Experts of a small language model: 126M parameters, a variant of Muon for the experts.
Below are experts of layer 3 (counted from 0) of a mixture-of-experts language model. Rows are named router (the router's row for the expert), gate (a neuron's input weights, with its number), up (a neuron's input weights, with its number) and show model dimensions 96-191. Each number is 500 + 25 x the weight over its row's rms, rounded and kept within 0 to 999. Numbers have three digits each.
Before each expert's rows: a language model's description of what the expert responds to. This comes from a sample of Wikipedia text that the model never trained on.

# expert 50
It responds to: Census and election tables. Words, brackets and line breaks in demographic and vote-count passages, e.g. households, median, Turnout, aged, made up.
router:520521483521570479448505521476515486526490496515486517549486517488481472460493479485465493505546489476483498453461453490504529524469508517512519486507488487496529442536507503541531482521492468480480484480511486495485497487517481521487493482525529501500448487460517492479449528499525484475
gate0:477562495513520529554514528489579513469498498476495476477477510495485511456499499479538482527492513474502516464529509490537505510483517472527527515488477522501528511466525486479488502478493477491487507551530526508502455498514451496479532492476515489492490505469497505480507477459545530458
up0:515453542500493491474545427493486483500472482507507518510504524489507503530489506532474542499543528506489453536478520498472499502508500527421473506487523454530487499519472488535491479533491517521506529520473502527505547549514558517516495526516486480532522515497506507528523489523472507541
gate1:487463486499477495424463499503496474492541494536501499547524477502512444508494461538509527502531467506466470491483483485540506475461505487483482507515504483520513503479448485517497474510506522477483515479527537526513500496490499489475481503485484498514500490499515514500504505505518496496
up1:492503520498488497486469572521471491500550475482515507451526458503528494496500482507502505497455493544474497541481541496542535506496506510472520539504466529516476491529477497474486505503514463478460526517472499502483544461464536503495489505500542497497534502494486518504478523501549520489
gate2:524487499498509444515504496514480532518472488469511480550437493483491457480522509501524491509516516486450507488506518505520544531507485511494505487526525476502521511485483502524528519503505503464501501467543509437513498568548529491569526531531520497540494499500532499447480505515493524517
up2:489520487499502527504498474512497508502517513454456509490522466493509501486498502503516505537500465495482488501543451496556507491539482497525518514548528467500470446497511490484517480507501486508505529525451460477513486502526513490495477481491549527488460519588507504498497540501487501492
gate3:533477454507503501523504473507544502475491516494506506498478494511503486465496516456550490465524488508523452488498546521470500527520516486531470490512500480501515454532531505498493475499514442509510511466487512563511507514473472494546522511472488488494505500494487505453494491492487470511
up3:451514504502461472523503479498441506482490512490477506519527468503456496487553479499504501520497538489504524519468492510523510520488516509470521464493482490477495503479479493494534537515463510552514483512479504461499498490543535487498492509533497474511489490525482453523506467468484531502
gate4:485474481496511523512505548512485488476526503434487494514504481505504500541488536477537471504532544490456464431496485514457543474495480521508482502476528486523492480516533474481493497513455495476477516484493495539483515467532541512524567479499495481464485519524485474533454522511487507510
up4:453508508493486471473513494499438462475535510479481462483460480512526523478505478476512513507499521442497470488498501485532495510573523543455511487459498527517480513476518537494508541491491535480525498543552485499507526493521510487506532467499488524453508489506506486486543507463476532523
gate5:518500481488544506483479516487504512520514523540508527485538519517491485499538475528511522471480506454485484506435473497472535539497517490513530485484519488501499464539518499439513495514516439483521471450543480512527525516482498514504483514468455496524489522477513508515482505492530514480
up5:488525502493533500533525496524507488510477521458506476501512484497504484496476510484517487514509537538507484512509480485510497490521478506516506479450516486498484503488511500518516457492530539493449493516492510492502489489515476480488471498498521494479464468512477501501529501499484504515
gate6:531536467505514526552476511491526473484503464502525504490511490502467477474532505473485481520515509462487477473486442515509521453541495531466506484493511502475460498489490489506503475543455499525468451527469528518491507520552495497518505495530486462466489526520490490472541459469510507525
up6:479488507505499483502480457473478558514502524505521493517492543492522498490520543520492471467514518512509510570499517469476492517476514535519488497505487504522517466483434506519483533474508497491567530503515537467494469449468517487473521489481504501542547537479480446536498526492478488482
gate7:492507531493490531448551492488530480492486546525491488472478512512476499523498518464533507502505478471496471503527482518508490426503457499508519502511510480462538486531486517511475510511534470489483481528501472532523532497527510495522508544512552506523468520546481513505484473463492513498
up7:471524433505525514532441514516492522505508506443497490531512467497518513496504531492480467496494527542491536523546521515486470522493477526518490468501496512527511482507524492504509484474523493523539493452527470516508482513497503483510504497520478479503497475514502475501487470485508484479
gate8:538472518487495525475445499497519524528478471518467438466488496521496495480499537532494476463528489476539479507473554482454524481521498473489528502508501496491501492509512529533489494495503493475493496515502547494520508452573507507501558513506511528517517480519505491493525473554504464486
up8:479503514513475521505482551510498496470504500465471487476512517506494509550490516504454511481540492537494491506478551454448526488525482461501495489484509439482539497511461516519499493502507493525512483462553537511521496506543475496545490493535532484528551529470516523498511469501490489517
gate9:467495521509482518528506473488567508503478504499508486499506500496486499557505492496451513514473472526481496534507470521502477486488486525496473495536549447536508505530487469493518501475513497560483479503476534479468496512565482485456476488473501502509459530557484520450484545515519494513
up9:484537482508489500502538490501513476453559469510544489504487502492469486425467534487471528496518484480503531512528517505509511524486553542517526480477493509454462473500491454528503513523475499528516513533544477532515481549513481517513507487525488483471482483504505512470479519506504495512
gate10:521525495492529511507512523511480494502510474471530529507458508507508506509524508520457509515475457507533518482508477512456473492511512516480468489510522512518532498493508511468543484473534481509461523484473490522494500486561511504471450506544491512483466484512501511501497453498527502506
up10:503487480469502492517517524499516464513505480465507540505501523494527484510492525542548469519531514450523505495511519526499502531485485469496509518541516511536490467486497526445450507464492491482494492494510492525514488535518503486481462534499483486480527515473497488502517548521534477467
gate11:490497516511501472449490479501495515472546434473544541485516512513478455488525497470473484489520470483466516521500491525472452501449452493478530483518481497491505489531487512511514493488496507451530468524539481583494547511495502502510532483490508497518468529480521523542476475493493502547
up11:497473488497494504498494520494537495488460525530487458499494489500496535511522519543528519506469549500521449537533513510514560512508525491504516510487528504490481470473499463475478478523480483528505516483536509482534503485489492511470492474488475506489528512532481484475519451469539517513
gate12:557496507500508495490524489500507518457512488503485507477479518504516497501514480540454528535451504464532480474494538488456515488495527511530482550488453474513462481527517504519508474530559505498511459464520456511532528508447526503508513561459506450512490454504471509527455488512483484470
up12:452473493504557459488496499492457490452466525547480475539498507520503454476512503465553507505489487461508517527482523501536522536500497521503461524512511482539508446460504474520526475514479500512510501519526496496523486469487485497500519504483485487510497529503479473533489455467552500503
gate13:473523525516486484474512494511496545492489499559516473511517527513482469471482519515500475476468485493444503491486513448542526477504486480469488495480499472494533478486460465550495507486488466526557476473479494479485454520481520495484535531486485510482487514454499512479498516487495469494
up13:497481499493529525425490484471501530511520525486527540498491464502526555505539535505496437522480465504487541488528509494488464500502535476489497487486466469498509470519541474492505493495506471467490481503461465475494461426540523492520509475508514482461519501508475435519535494477485490537
gate14:500529480507481491510554465489541502491513449416479471507494479492475500474450491493513443514486507501507521476512520488495471521498485519486449471510488502525502519477524487523487500528511424506510498506481506456469522498526495497520489499509514512490464533476512508470536493509490494509
up14:576528494495481526464533510481528500506529436500487504539533476480445497543466500565535439493456484486482465515517509518486520510481433504554463514510515512504472500483474504490500496500519433496481524515516479492464491470536478493489533524486529523529539501520505513509520530479486472520
gate15:517505508502474522468516483504466497496531429536488496486525524520556528549488499514470505497550527461522512448448477506506503459492489542478505498497463503491538490533483499508516523485536521501461491481520493496501473518487500502532502501514470496494461482468535464490530478499490487494
up15:478455495492476451551469504483499509476433542498537487466510485490451510465517502520476522511497497514477542548515486480541499473505505487493500527513491474557480527510490508514490479508512490514488498505472532507493494454559488515484490448493503502522486508548473480505475483490543483519
gate16:482490495497491464495542496514532478507507454533491521500502487513492512514510528547508520498442528515532506515488523532486540519515561489499503443525472505472491492517535495471494484467506497483527501489493514495525526506460503498503466487441502482468461484511515438520551497543460500528
up16:463457468505469479463476463508495440498531495510508520487487494487477469518492552460503515486452524490483501529491504499509521472545535487475506455502492510484478473536492556475489499462517459482505453502462487461505511485554487480452469551486522498506453493487497455532497489487529482497
gate17:484534470501516520522496495483503511519530461497479464528503502506467472486508500513581539501497492576464504470552502497502459500528497529525507504472430502481528462472490483513493481491464446485495497492448511516528464478449486493468486490521501493489511524484504540542470519518498505509
up17:504508502501489529534509495484513521522484485483507470529539531499476538519516521454491496490549551547515483497532510475484500466479497482504544499501509496472506509561489564519495468491521489498501479452496533498522477476499538493507501515497499531467474507513502525509497477521479507528
gate18:465497538507509544506538539484522499473479471480417470472485492499476503483495471526480526515492504491506484503497482511488482527546507546484465510477469505515534500516523512474480530438529469470491493470518474512489488486553545511528495529490474499470458448478502453461493574462518480463
up18:470466525496519532515512507484499550499519503487482504494495500499475491502515482504509490512517485500485494486539495485492519487543454484531512510510492500501485523543474496502535501463519514509491499488487511472485513533518465496534493494502537520471464479548507495529496492449478484517
gate19:517505521486502503468493561489521526500437471450525544519532520502473500515482517502494517510488468485501452542493503507467540480551526512492516498517510477498514434528509499458454486491550473496511452481456497546461474521469530506499461499475507493532509512521503513509467480500500476465
up19:507455491501516549492514524531506505506480503476466512520510503526452473496527533471488484488501532509515483432441511547457507509467488495521492483491502498550495529536532471515512477505469471485512498480515543492507537543479481497506491510443484536505527486518507447506569508526486489533
gate20:542483542502505447534478514513507501530520478506547498549467488511524510482507460486524477510520496491486534543442465508509511447488528507475484494502492488459540486517456497523466535516453467458493485532569538476517441541501461502500488454498477518517527487507501495511522495487529463471
up20:515506448514519533478486454487464479507512485473460510516488509495493507505488530473428540467496542456469495501497514498503483451492465494523552536522536479536504483541465470531547485482571497531519520499493525518530494524544488509469492515509495475466514557508504536463496476496479512484
gate21:521501507508527539443486514508541508463491456506484597497498484497495501482510514512504522501507481538480509572439481488488482518494474504463511475450500500492482503495528492516503495515510444489499485478499486461530466502490502470530506521513435528508421525490521515498488473488505488501
up21:472503495496473496501520499485485499531496534530481449465488511517474425521482479462512559512475491437473514478521529515523508516497526498537480500522447534515523469458479520507484486517526529506530502487488497489447508507484480519482538501505540520543487498528503533548489501492481500502
gate22:472467485498530446471517514525522497501498487465505456524468509497495483502477471473513518497497483483522503488542456516505477485469536509505518479489493502464537502518487539471487491524557459476514470535507497488519496497486511518491541475489516455543489509486504521496510498542483481475
up22:495486528512518554495507502485460527546469465504522511489502498495511525454528520498462508503458488431530517516543431519465487478492514546459520473535474490490511507511546445517514493501519498477479524462461476507509515534545517489513483514528567523482537515447497502487525517507530486523

# expert 58
It responds to: Pr pieces, school names. The piece pr inside words like surprise, price, apprentice, plus School, Street and College in institution and street names.
router:481487494491530483503551484477506496514475532468464501520465483461474492498487514552524485540548502503467498463488470451489498521511516508490523477493512520501527434527484487490489458495484469492557512457491472485484497480539498512521537490479483483495431519459500511476489514504515484453
gate1:506507529497494546472503496509539520531500501424539454549511476482522502509473485538473429491531514521518489475515489513495543512446511506488532481483492506528531508511494451518487448535462497494480506561509469449531480471514506478503481477491509485484469548500482509474487512520531469491
up1:470516505514478523473489527504517494505517526473476460511548505490481466519537492513497480491532490467490507534527513543488566540509488529504492521474529483492495519536523481514492503501442502440496541472464514502523522500494518493489529557514525520473514499516490450489544506459516504487
gate2:519471501511503574517572501503488491534501506495525526509505481510497515487485490490547455486479480503511467492543470485423486486498549519544540513483532524492492451529492498520491493493497505518511492481530510517497513489531561505511493492518500463476498514518484496480529470456499504503
up2:491518572490516491514463468505509482483496508517474527493518488499431479535536469516477531507516450531498527539536501532525480508447510498444503492524459470454507532491525518504512504483515498481500497519514512471479489535486508520506507515505463522516522439495513514516501515501458483524
gate3:487462476518509557499524471502512550485499501517479487498493497474524479493530480477492471518497537488519453464471498509488528462486501513483480488486532523502499507483464524500499524493488479461517508533508509465526516460467446503530488498513511483503513489510486510510524540515474500488
up3:472512506511507546471523486500522502457490522496488523467517529494480468523528561533518504478486529506490487531458566481510471525550508514501484490528494437513536501491532456533503546491500495495514502494474466522535511524483535504507472506511481456514463478520509527498516488506480469527
gate4:477502482501512489493475484524519526553517493501500471495492500487515480494443551488478515489491498494477454501477504496522528559495496466492513491498503508493506498508506530504500491491460492529523504509496520523474479551522468497502483506483541476515491506471523495475470534521489535468
up4:506508528505531461468532548523457504481458541536496552540491532484511499509487507454537496497477509513507491465511455541465486499557500523490493484499484460521507538433541478533485526535516510519486487513508499491490509462557516515496514462528514520511512503524498514530449464532499470493
gate5:450494439513488508476528509506527497501497536470434486467467498495466493495503499503479506513537520548481445530496495456441555487545501520489531516511491488496523468478467542538516516498525480494534510471541523478519439476506484475459469474477498487492459502507496517508532463508517502471
up5:529474547510456468490436512506488534522510486527513512488524515524495478525491477471509505484505456500494517480543561552529484440480492480504501511513501513512474516499504522525483439452490540523469505517507461459501471529538488510547473482502485520505517494487493499500501536509499487522
gate6:498511540492480537526480454530536534485480487500479471510481518502513514525479505481520526517539453465476448486472468466510514502517556547505496516509492480504487533530501539503477526469447483528487501496491507502460498445481505510525541465506538494479510473508518529505483531551480516468
up6:467523513484495494505495514505550502496478578515472474515451494505454506483468477472481517515504459510482474506498519540525514488500480465493490464530432452490519532504496546503498499531467476476530458540502547487479505483483468498487503528554509500519522459491517491517475472540522466539
gate7:496489484502518453501494498516471516515477467519458474508472495503434510481512499483500473509474534452479514482501458459451521509534506524506486494524509457505514507471493528501514514499490478489539460437492487458453487493511449502515492494464556448484509543483504474513476448509506458500
up7:517502458502489504547505488523543487518530501477485529564501527503514521496523536536508529452484461581543515535497503456553517489437496493505464534488514477538544491506498470445469455469467491475502526514481491543535496524520516502510486500523414499539551472521496461479488515490535507493
gate8:515512470510496490458530517468493506479524540532512466492529529491532524464527517490485504499543474420516505517494493506499500541491532499495536473456495503510503477504499554509494527497509452472547477507494483532489480489444512478455522532509478504455500462511506492520479495458481502457
up8:452500474495445478477521466502517532501463546515503504460578502494422522501517515480500526517532531507526506450502517455521550452497528487493540485477493484474486500474501492511480485488516476513507493474512549486537424545525486504493478524506520556501468493504499498522521517510451506500
gate9:501474500512497457513494543463437547466549536510517555507521502493458478461478489553542476492488488528522508469451484504459509465459493532492504476508537486497528532468505501534480485528471463505476531501474498533455526506466510495461477525503470505459514535488485520484506561467525520467
up9:522485529496493505551497470487501507488474498489505545533464521502504496493554507493471539510517510459511562527523508531533468469492480520499477471508491490507475519515492483510511486496485549505508539513483458490494518517510560496481473521476547498534554478467488494518485497485498526488
gate10:493482513492476484507512438483533520460481549480512546467510476469470464537521505488495492495498489497506467506498474464533499497505503541519491464483479523505521526563522518491539502524519508534492501503498483471504515458516523502495480506484460493508492525477503483512489504489483509521
up10:463549537486471470470480498489527476473516521488506500564506477473487469438470477475495472499504440515535497494513487509561492465541529534475502480471510470495491508455495486474519489494542461496470494528486493489519481553422502506491469534475475517486511492500507457482463559492529493469
gate11:522488474478466464491531464483503521504450549512435505526490513505501525542468502504475487487472437549471513517453483500494505521502544516480512521483530529503474507488505522476523512446523533455516467506484510471482493552479541513490499487507494495490491449476485511504467509518561503503
up11:477494513490502490507504556488500459476513530493518501481512489491476465537508476508449507531484509458482514485517492492524513466434507495502542506487492472477487477495440477483522485537467461472493482434464506525484477507538542509525499495505491541564513473483508477505474495453542493450
gate12:489480530516500501478512536502501490467481473507509518478484504504505495542487492491524458498499496516490517431479526509473519533509506432485501502522486498545479524519516475500455481508496523507500467483525534459456490501494514500506523461512495520496460496531496536465507510509479476523
up12:488500516483533481465499500509496489459506542511517494546480510486456511479495447499499504500470455482543519513477468507512494524508491480560462526470533554507522500513487537493518493494454498513492510458502510478504484499533424505495501527452463503469492539544511529548489511484543525530
gate13:512562530483546561471447485503481532531494494529463504476477520509516564509514501459504494501513497456520507479490498475477489522486502462473530497497456489465509461561520464497533467501456464558500529473534511466506468521498518502486514508553485510524480492444467512520469530504481533507
up13:471511484510480519465517521499501496516527512534516478548503459476497553471508499480470509489513473495510463464548566510457531467473486504558478456490511517480529481504472485510496511489493522515500503465507538530474490510472526492488513477484482546541509506438506507478499512507509488451
gate14:471457469502447548536499510522468480517516487482480490491492507482521484520557485518430525480516479486488540508489498514457501460459507502544481521478505479506525517542480455474497499511423461517452522523507494495505512493500493518537515498484474481524468526452484483510576490504500524511
up14:513523483505500490500501469500458500511489511517513542532483508498542435525489483507476484498542518455506492476449505542466517521503499500522487476491461521536502514487460475476517527483463458463519459524534541509516501502489521503508491494489540506513539490520501486485536505484513504512
gate15:489483506505526496518532449481496481541490494523536518536484506524483543581488451515483503503542479458503519507477486485431480491470504498508462505555494508479508471521498510513450508531480501486526478474473507502513537522536537486526493473485506523505498466532501459480551466490529515502
up15:499476523515495491498493483496541510527525486528520530503508496501533482512477481513492529511493534453487493487435510484474458556463450548448464515524492488452496484480494519521505506516495548482519477508505468482502478517515470498491510529510476501522509510512499554510508543528479499497
gate16:480487478499521529540487543492528490465555514476509471508480500487486496552505480549460536492557462476481472490521523513464506493489486504489482523494462553484485471510518457467485505499517488468509526489510477550526516517494510480551505500522491489500520513466490548501491504508512509477
up16:517499517502459494555511469483527503519539503473568526539507505510478503520524515476538487516506519473473525469485473474455530516501552487454509497521535467471474464494500534480521496493512497507481494549527562530544499532481490498508489487497495540489481519448501470475489520487516486539
gate17:503516487501539470516541502499463489520532558527512506504483515488506488519517520527442515513529491482544539519515487529447478505501493471527515513505520553507541482503448470509491502462523511518539451495506484513466514476488428503520510506463495476489492488464507527458477515505465511499
up17:444501497490450525440502508505467476442504453445479475488503507515557528533499523480512476515469513447534491483472522473495516462503536493550522511535490479491452529508534485483522522498511528486434521502490510466491493534482547505485545498510492449529496512532506501514517494537515475475
gate18:529498527495470495467483483506488515504482546488565485499520509494534510465527521550484489470523510486491490485478500521479479472511531510480446480469490508476512516512551461555521547486488450500511490502495492520499520461454439490522509491489525450488483452521521488533494495509492493455
up18:476518502493480478478498507512513521537522505520521517513489508500547483500510462483489558509471470463483489476476499468520472486480503545530467502494504479488493520516511517527497529462467541538469495527493458491518491489475508502489565480498467480456523496520503460531508498509510502472
gate19:490512513507501523497463484493498488482518509498468452518467543508523499480530550498533500507527483528495485508478537531468519514520475464493481476520480477480455516491506492502475498525482489459535496507476499565472539492528467498509527513531511473465472504536483462475517522524543500482
up19:545523506494453539474514500503531489503513520481539463478470542498540530552509511497518535502507515464529518515498496498491556499526521493536486520506508462482470513471445494514522532521546496453550491527488414501517472521493481482501502534529489526470479511514499496472505508498509493499
gate20:552480465515532538484547487512518475497494493506471469512473511504521511509509470453535500504556498523550436539511466502492514572458537528506494500501489504548532486459509486526479502506505463442509538500452454514472513494502512503470498467487478494540487559450503513471495501478488493481
up20:453489507495488496527512504496501509475502499507512559481500497505535515510498563493490509512424499492505541465517512491484467474542492511486458493491482554510484498546523514453513495472513450482490514488522513483503541447487517467486479515500483502503480457559503483544541465523497496505
gate21:480506464521497492484530512496502477511535524486506469482503512505473479487516505483550519480503528459495485500480515564449537505526514511469489505515450505507502487541529501478510456506536474510445500526494519536526475579468492505503537533538476523476475431463514518491527496431503489490
up21:518478490483487500474477495503478510502514521488515465520474503512496554450495492522490549505464496557511457483513493556483496476531493496468484502538521473516485479493467503455502486513456510512512503499528506496520486482461475497528497493496489468539505518504498508482512528517491532522
gate22:510470463502466529476496473485525486546480514491515502527508489490509514518444540472531498503506521548529481514549485503556538517525523497485506461461489492473482490517516480518460483482505481500502539476541521487480483484493541500498494531488486534491531508485484529508501489517491510484
up22:520462514508530497512502543483495482534503489491531456473513535486494481498492495468488522497461489485465515547501458479552505548520488523464488545475497460537531446493492574519512500537500447502507485528478485470565536521476531491497494527490471532474481513492493452516519558444522512518
gate23:514490488506501522496491514506462500491507522535560460501459511485466522505482439506461497499546515492481487503462515500498502507480522471513481496524449501475471507535481478479467503514534533494517467511474472529482499507570469475552460516482527519493543521489513465489495468514481483500
up23:473499532483510511529535488476570558504480495530482484457501503503508490565478461537469481475438538482515503506526500497520499505496500533500501488490506475502527499473517497499541515464522509516506505519545501453540482491475499493482520534510446487526475430525485558499496504515479509508

# expert 13
It responds to: Latinate word stems. Stem pieces starting learned words of Latin origin, often after in or trans, such as scrip, spec, disc, writ, anim, form.
router:497475474482542522477482465510530535534503525507504471518470497512488520488454535533472490487536493487525490491496502508496566502483508527506488490452497502508550502532494501495474498562512496449522518522477515501457502437485534480482505482514439486494521454497494481481547507488482443512
gate0:517518519506517464509493510491489510482531488481528525499481529511496463415518526459504489497489477510496512447521527525510498500461520469522472562492457523523500537506492506505476485483480493460488508523484522508510484474491524516502537470498518461518509519493471564464510522496511503526
up0:508463514521528516475554474481483473468480500498483518505516479506520480465510461541518463518481494512520517489514521551488507487464543497520456560507509554493498452446495507485508454530475478503493502533492532424517485496530504500506533484510558491511500480494499506480538511495503487483
gate1:553486496515525516479522492473503532554523518513535492528512506508497476449489519514506487514464506447469466482550528501493449491482508506486511518513481515463487492543530503500497516528486533517517518536523498518526471500474476522499492494470467434519509455499498504509550493518516508475
up1:555497493497442529490498508487513558516503521508521497481518474493517454495478477529524501498500495491522466531550508470513482485510521543521522512507496494474467460559472441449521477529489532507542485501488449514501478515496510503480498444513472458480505497449503466482523514489520516511
gate2:448492507501451457511519509515538470499510497520443474501461520514516509497486465495458491497521542518509463512483464478563500517499483498492454477495464482510554559507443531512515488536527481530515509453475508507471509427527536505463494549528497505521473463492511488485468458510469485520
up2:549492449509492555507479507483495484550495509509516478540517505518475477513501524513514480528518482512495515517509508503467496482479539497531546531515534512463480437519525496432487479453504522478478496490495510481533532518490537491483524430465515507497418492453522512499509514487528525499
gate3:512458527507486469519477498500502523485455513477526464516489527514460507490515504490539526490521449424472493520502489474506497473456492480446483516522482450488509555519521547504489440461515523547521499460501513484526482427480535481479505490504475524487452494491499545500532524496527521502
up3:472519524496492547512523505513495496458470497488549523507497498524501527469498471505484448505491500460498520471485500514509507496514501504505527480479488474501511548508506492522488491473495539543505508462506498497458532521548507494542519503535489516505453455509517466530508498506524492486
gate4:487506485504489501473477551512516539487500510540513504488506496503518495491501498515462450519488494504524482450445482544423544469499469500477494472496516457502534546517531443550420456523458476484532497490503515542509540439536475499508513491485489505480497494526498502528527478456470474476
up4:443496521498501507476484513491485546549512529511495496550469496496476475491462519507495478508475503486488488548564496483482468485490455498529493505493526494525480474537429513492497467485512534502512524532483447483491533524545504505469482465500467528516457498458506516486455510533510511489
gate5:486517491498501464449519511530515507491521547533476497515499496514490446462495492518502469470478541503528455503500463484511524492494474519474480502478531535494508499514510450526527508473485548498485498488491491482520554528472526494489501490518469509473501505551505497479531516492500506498
up5:538516548505536482440509497512476463552533504545499497538505487490524458498496458509476505504484512566488511466508523477506506528525499530534475502528502493458496495515528479489553484517473549482515505519490492487527529496513499494488580514505540485505561501505514516512449503470489503488
gate6:442536528483462561500520503476506484529469487470517500472518524503534548491475497488526499513496511513515504499560480526506469495500555482505512504498506540530496501506466529534503487491501508454497459502485485518484450479566548499510471508520573477526485519473512469495509473482501475533
up6:477472525488463501468502510473541456477525465500548484482518493501460538468501504496548447512484524496503551497526488454501502490506486494499545525535467560525472540437520486476470532492532506486485493484486498497507526516527490501517536489515553508547522465480522492497463498520508462477
gate7:506486533504536503473494504511477525553510509531499480525509536503459472501515483552505549486473480460543537529544455484485519495487499496504470490481505479504529487537485478463513475477503527503546507467495515486505536497459486513495507519462539492537504491484493489503497470538487471497
up7:514472523505513498521492542471462503493448477490520470514493513507516514519545476498547456500500497501534506463515516541503534497477504562507547530515468522475499518501519503503488491517488456464475502545534524521498455501507522519501493533481527506502492520496502497499536529475494522502
gate8:524516530496495495497484486528504534553513490455485500518490528491520500507532494506457516499472488472490488511500522514500498520478493531513495480504518505470491485449493501470507478478506487484465490506484519519587520518506466510479533452480465513483527440515507514472494477513500480495
up8:449507465500524507486535476512530533513494538512481480489492502514487511507482521510493487495493525489490487494523452500489571465457485530465510472467498528494512484468487512534489527550517549494470484544462506476496514486506506486515524453482459543466445498530497500459501520512491492470
gate9:487457519502535470506542514489488506468525460525499524476500508496503500486508468558444485499519546544519477460525447497468508467490458521495557533487471509503488470472471556549513466505563519517480494476501521447493478480465470505528509519464537486485523527547510476471447504511477481468
up9:517535520506527512524479508497507542524489499518494485510486525501499460511489467479494501504523486475501531541481555494495493520460541549473449503515513518475488469503480450452545479528534466517490495536494513544529506488490515512500491463545525514521482488455485516564490498515506519491
gate10:478527503507506472555497521506489467476534458499519477503538518490534451484473492553466509520516496477475513482497463517455512507534486488492490492506515528499491476488541523468538514536475509514486486500470460546504528504508471500448500524531489516519506512546496466479528489520526501513
up10:514522521515497479513473572505497509503559505487534517496530509498499450480448460510516524514533512504466515471495515533474496489539504538491489482518535486442505521505536522498513509531466456449503510527445524494488493501541512513483498487553523507497514540506498502475494507480518480478
gate11:457510503496494509563522525485505507474470497514516478481503506497518470490510523507540533519484476517514485486513454488528503487540514471495504502485502515575484525501552523502444502532492480540536499525499511527475511503514531499527517463481488493461483464503504482484517542477493472525
up11:522497470500442524443491514511501479513523492540510520523494471497504530510528531513492539492539477491483527510518485512536472514486470505526493532503526482475508483454460498513565483459532507447539517509513534529480512510471484525504501528483544505495501537562491427516486481483482498507
gate12:530508484504485504478483440511483474527477487475478484539511485507520485484482483521504504516533521464509473484503497547535530458521503467498525497462522517457517508524461439480520491526562520488544523487550521470496490497499521517491486525490507537472527478464478479483502489458528481501
up12:475501505487483488538494492512463499511498554552525444500483523498480507506526527507479510501498542540485498515482510458489531472484477503499462499506486505519491467487514523518474538531463491493533455479498552517498506526467521475503504517466508452478481511486490523526504457499509537514
gate13:503482503483534487479485534489483529498526531482526484523471500495502500520526516480458536495490535527506465431493543492439525456496493529502502545512500540492490495541482474536491480524463476486499490496534508522500524496445490517525488470489483503526526461453484495486429495530488493442
up13:481514526510474517473499537484460468527498487469535498520524499478456510540505515486518511490473538487505442431517539495472457497475493479475511509509529521451476478490479441496428501537484461484524514500448523543469486483521482502516525486486532438480528524533498528501480499474459499484
gate14:544494491495469471481516465475476520454484546469495547462497525498541538515493512542520497489475516473497519481445502509496551503498474523502463494501489511495506518508521476475491436545510485496517528475494502512561537487516541488488492482469495485468538475498498446463515470526524500490
up14:515455503508485470521522474474473519511513524495499493502486519518459513516480478523538563517495533461541458486501512525509550477500507551507485520505530526438509508527467506509499467511505492444508525535511502512463505521502513486489488496481500459510506484464508479469510540478500507454
gate15:517513516502528444518491462506482502476506491508456508496485502512541478489490511527468482496530464490479528528513490528511507481541493493493488542461471479543497516533506505478519477504501432455464499487549531489482531472476520499523486510489475532502512527507506465511527543494484474559
up15:500490504489518474502467500521474495509476493485462546531510479519493472463525473513563480499496487483511477473459497494466526507479479484512458483501517480488499434541518501521478520517491560484490500464502508480514523455520474489486492479505468557511485514496493529488517487500477469493
gate16:467510505505483481485522492504496490533463449495494545489462483488465488461522450464491476495529508475503497512472495516548507538505491472479472459510516469499470489494508467500483502553543466475490517540490465507505513468500547494490495488509512454447471494481494489463470494487492503516
up16:504515498492513512462474487521569496534505527495491500520521509494493473468497521477452496527503518523488478503498498472524514521450528474462473478507519521513466444479509472510520517526518462526500485537447460557525523534513523500538542457487524495491509521470496470494526494495514509504
gate17:454544446489562513496462463484513505519465492480525489549489503476504517467501531478461460501474507503508429529444498516518497489480512498484528486491527490510525488496496513492490487475505496516578535474508506571496493485499521507534519528541475467491476548550518532489509531495461493488
up17:426508427496510514506473473485505483495476464495509487510472504503463512477481495485478488519459514525508468557506466505535519495477515487498487487479520481490515510513504506552497497463521486505544529454497532527481502457499496492532515546496510473531483550548527524490503492496470526481
gate18:483496490526480514546487507506510508503481517483529468466516504503503521462487462540461464503528492538536465517546502492569493495483508497578491505494484495548519453532524501540460483529527498500485499515502490489493467499494433502536469478482482527493452458468504510531555497499476477523
up18:501479473503533503576499520513528489498471523476526455494512501500506502484511474523466528514542537491473511467491482465509509486473517453558501495463522506538468514504527522539488511525511555506482488442485478475501451493426434517529511478548515481508494466545492489527506501485516493488
gate19:485518504488477520511481486480471468472558515524499496555490499482510539485498520481490543503526473474543468506491499511504475474547551498498495509495482484486479457484466508465516490484498502507486530469472547515514448474510543513510462514488486470521542473467523467487501550452506473451
up19:514522510510505495472500530488509517495496464534515476468481493492520480500525473496489421526473490508509489541471509441508513525442492510514497487490538558492488503482490487496552500506506468465515526486503515480526515556513491502494533507483557550492493532570506531538534479528478510516
gate20:494456461503517510442502491559511477452543499523454493501466544500501517493519497489466497472522507497529463490467446488508492497508518518505498479501475500501485520547500482530491433490543504512520507486491442477488476484499498483445493480471508486456495512466496454502511505510487500523
up20:513459521490491447521496487486505472520459544514499520480507454502522466465492435511478454500461452482474514495539551511486551519488495494467512488501542486504468476509500470519475513505480472522499486465475487510521530474490541500490495501505511523508535459509479524479481473487496486495
gate21:471506475504499491472509491465503495516496459519436468502496481502467495496400505491471483516521504487477533523509517546551536597511518482532480497450494459475538482490477520491523484509464482537515478497484460503457483502456481506516517528475521507460523481518499489499476507501504490532
up21:495487480501468519474490491497504513515501495498525551480489495493491484523429507509492521523473520522534497516467511487527533510500533524500499514412463491525517469498492479497485480551463539542531488473517458498492499491482465503519511494553529522490516471485508491489523506500501480459
gate22:488503491504493491467489473483514485526500493540483466528463489516473505500468471507490523493567475502512494476487518448538533492514500478554529515476496530465548469503450526526512519493442504462492491467505489498498516456550493497516526503482518487515479487485501521507459527473535472504
up22:528509513494479459505490458512457496503495528476491495457519508486503469524520502436518497503479487481508499479482490543441507481476537491486514515474453534558475518506509452467481509511497541542498507516532534510470466474489469517486491526506556494476557517495501517469542518459535500505